config.yaml
d_expert: 144
hidden_act: "gelu"
lr_router: 0.000295
tie_word_embeddings: true
optimizer: "muon"
dataset: "wikipedia_en"
Below are experts of layer 8 (counted from 0) of a mixture-of-experts language model. Rows are named router (the router's row for the expert), up (a neuron's input weights, with its number) and show model dimensions 128-191. Each number is 128 + 32 x the weight over its row's rms, rounded and kept within 0 to 255. Numbers have three digits each.
After each expert's rows: "gets" lists some tokens that make up at least twice as much of what it gets as of all text. This comes from a sample of Wikipedia text that the model never trained on. Tokens count by the router's weight.

# expert 9
router:139176152120140153087166079080121092131104096125087121191172141146138110153135106079073161135149077114117102111175161117151115104139165119113144111101158130166083129143142148159084113127148155
up0:176126150118113131119118076153125178116129175123185133077140150092121131168155099130100133115121111150173125139155070115100160133147113125090116091117157111134148118193132155133136085109100128
up1:146106143071140120171113139090122091129161085157163155144131149153135099126073067138116096123083131078134155153140130115194112101141137119116113134081127140143138147124090156132141173060149081
up2:124181115146106084140122111128112082117081111035123087085139184125164116161176166080081091141132172169164162165111140078168104180164099122135168149145146111123134223087159090105135148159103129
up3:110100146117144120085157158129144100138115117118132007111110130129147136139067107078098128099158119047114138169101110086142139123121166086100122081110111141126130156159106079146089152164115187
gets: "==", "0", "8", "5", "4", "9"

# expert 15
router:106196161121153122124190097130105120128084110168073069175115155137133139066152105118150072129141141123133133115134148100052143131092123114160168175140137125175161140158107063154105183100164123
up0:173107131112208147158179135122178139131144139148171157169121166064153109153116099099095066170099083177108133134110170129133194063179114130124092122129129147147168184169135103160131133115146092
up1:083151105111114070104148148141129163080162094106110104173124200078173159171082137088133142114114164090126087135114121138112153124164090066153220173068139198091155127112124195142153087126164154
up2:072143107160123085096104147092108148126135120165068137113112121141168121139129120148067116138111149140084126082165161134082134172164096107109168148128110056170125094085195109139073148146157118
up3:077189122166084110149173152119071149159093070140068084122098105125146160132139109117130113136167083119101049120158094178189104138111129154168125134085145133117117117119138101119125134194146107
gets: " ", ")", "–", " (", "==\n", ")\n"

# expert 5
router:092145100092102139113136087133122086148099106224075086176168122158149117092157071116083108088142090183154103075155205110204144183156097109144147169120120137158063123093157057132086174083195145
up0:099088159105143123125180146187120100082129096119081077142140079080158125092165110140186148130077109148134136095113142155165158122151158120122148195113112117138088127114170128081141093122135134
up1:106136112200098118099135136210115104134144143229093146105119104153114152123118042092107135073153126128113076137142175061176112069191139104127165164062103122190116123118138110156114138112181135
up2:101136127167128206148117134184108125166119066163120130124109172164100152105134111097139147115106146206118102089107162117070097190143172141125040154148155092177066148151153109090052098111124099
up3:131095132162175158152136135188120110137111168129131114103138137130130133099110099089121102130135124142157119066049127116144125104177152139162097069105166092132114114139129128106087171142125061
gets: ".", "\n", " The", " |\n", ".\n", " He"

# expert 10
router:105081117137197122125160071185048117115103076159080099188210163127169103153161121081130147143130090153167094062079162138142166146114152101075096093113130155123115151104136141189094170111133154
up0:086100144140112066129120104120127099155184078135069125090103081146211151163207132092134160181095166117138112132111109114136159129142127100112145124139111148174187054115083113126102141114127116
up1:186157166157067130106193077112145150117112097081106095188145149102043140157113118163117123146071102144121126095166058156060162133148147133120196148115090097124115158148151114118159159119061101
up2:161119154088163148130129116177097175119088087152084141129191122104146157146126067087142151158076103126124161169109043106143143154077180089152111192145135160130138101091109121134121153182085142
up3:135034125098196091115151092106078156156098121148043102107086100075122142113186179136156167114073102144207081145050116144142072165132163097104149134090154115126145160124095101195128123091120116
gets: " (", "\n", " /", "born", " a", "a"

# expert 4
router:058171159104125150140155115142114143102126108152098113186154193147099160145132191162124128114114106109124102086094106133172128141137175132144127146117121094171161138130175123176107079179141166
up0:142100050113109131123151168173160150157108165146131154150173163143222146107164165120128169127128082109135108138153092153104103138189108143131136106111135125115119071094103115205139103166128140
up1:134083182124171190084158196082117164200102133094133128149136109011151119125158127085117189118143150077155156121115101130113177104151163131170129154127154142156099155143133136202166112108149087
up2:097123145121107171153098177097109118110110154109059058086203178080098125070066140093074129097109094102089080137146102135101058120137119111103108104105166147152112045123157131146132125112130203
up3:163208151108105213184124126102108167155098116155150165170139091124075040106091145053092143154147169156139176165105142101153074149159089089141140171071164081115170138133162100159126115162128121
gets: " the", " ", " |", "-", " his", "'s"

# expert 7
router:184143109065159163125117136081122114144119113160122097174134175097150089069177082102147110097138122153168111067114130155168154185118114099142140129111140127162095092102145112169107144113179095
up0:141177100151100157128150122190143098136084129141130097139102102131136091127077106127103188087156115079132097124128150115069087108086090110122092138120190080180079148131108088137133124116112146
up1:191153132100133117115168102093133128130083142200089117072102151122140143091089166132095140133140093206199079065099140097149089166131151116121126120090102105131120080112164088144127113105212152
up2:134177154140152140100124119141169096061121131146114065163125123143087094115189087105167149168171132056151133128078142100134178204101136126081155131189144154175062111137061062106118147131124116
up3:100158107147154142080143116138176146099167153095153114048138102180118160165100095131183111114153073132183098079103166116149106093093136086150136161135133152138103114057175161164139141147178074
gets: ".", " |", " |\n", " of", "\"", ";"

# expert 3
router:141150086081167183111146086161065153086151074132140149172160151153108099094108112080063122091116114144203106142149126119176180133142135064136135151113136101204123154120208126138115109107074138
up0:139149149140105148142158151181167127127094116144097158083167096082179117042143172148161165103179100073141157109095100135124155171150043136159076066128143149160112075163140111127144046133152068
up1:135141098122084122105150088153125135147154203059127190116117128139150107141108083170136073071114193140138123163148088147097145174165132107145217162187184122113161106168180113145171137155114125
up2:132118133083179120188117072167100146097105183131168174162130174171081119078106125096098112087158075092138113075165170124125113161151131098123131142132145214150101079098126127125155165146111150
up3:114109131101163103180154135150146189136202154114100177146144149158127176160134097095113130131094111128104098158101160134059176160138095132122140101110128130168104168147155146197089117130171084
gets: " and", " on", " that", " he", " which", " it"

# expert 2
router:160128096104170091091165148178123117192123126119071093136156164134157098079144101147050122143168111098188117163173189102124172099081125025081158124111156154147143146067135113200132087120151122
up0:162143099120132199157129105122124086157079143138070085136098113158208132113151141156105144116186124122113111147146133140119106160133147129066153170098112200141059157062167092141121102084088136
up1:128092187081127124163135056146086132094141121154124165139140162091099122164156092097124131138138042093128119138170085119172147078159142107114135142094124068172095150189182115130151119132166125
up2:101167140137147118119141122120157087138105152047172158136115083071089155098147100058093172153135127130134102114149130140152131145119147099116173128142066125107126144095128137170164149081132135
up3:105108117060139140110146133163152038051152113114101089152142193156126127134170105149110096094099169138117139101161127166130156133146158119083144138113078077122144153091156108092161120114129087
gets: " of", " in", ":", "|", " for", "-"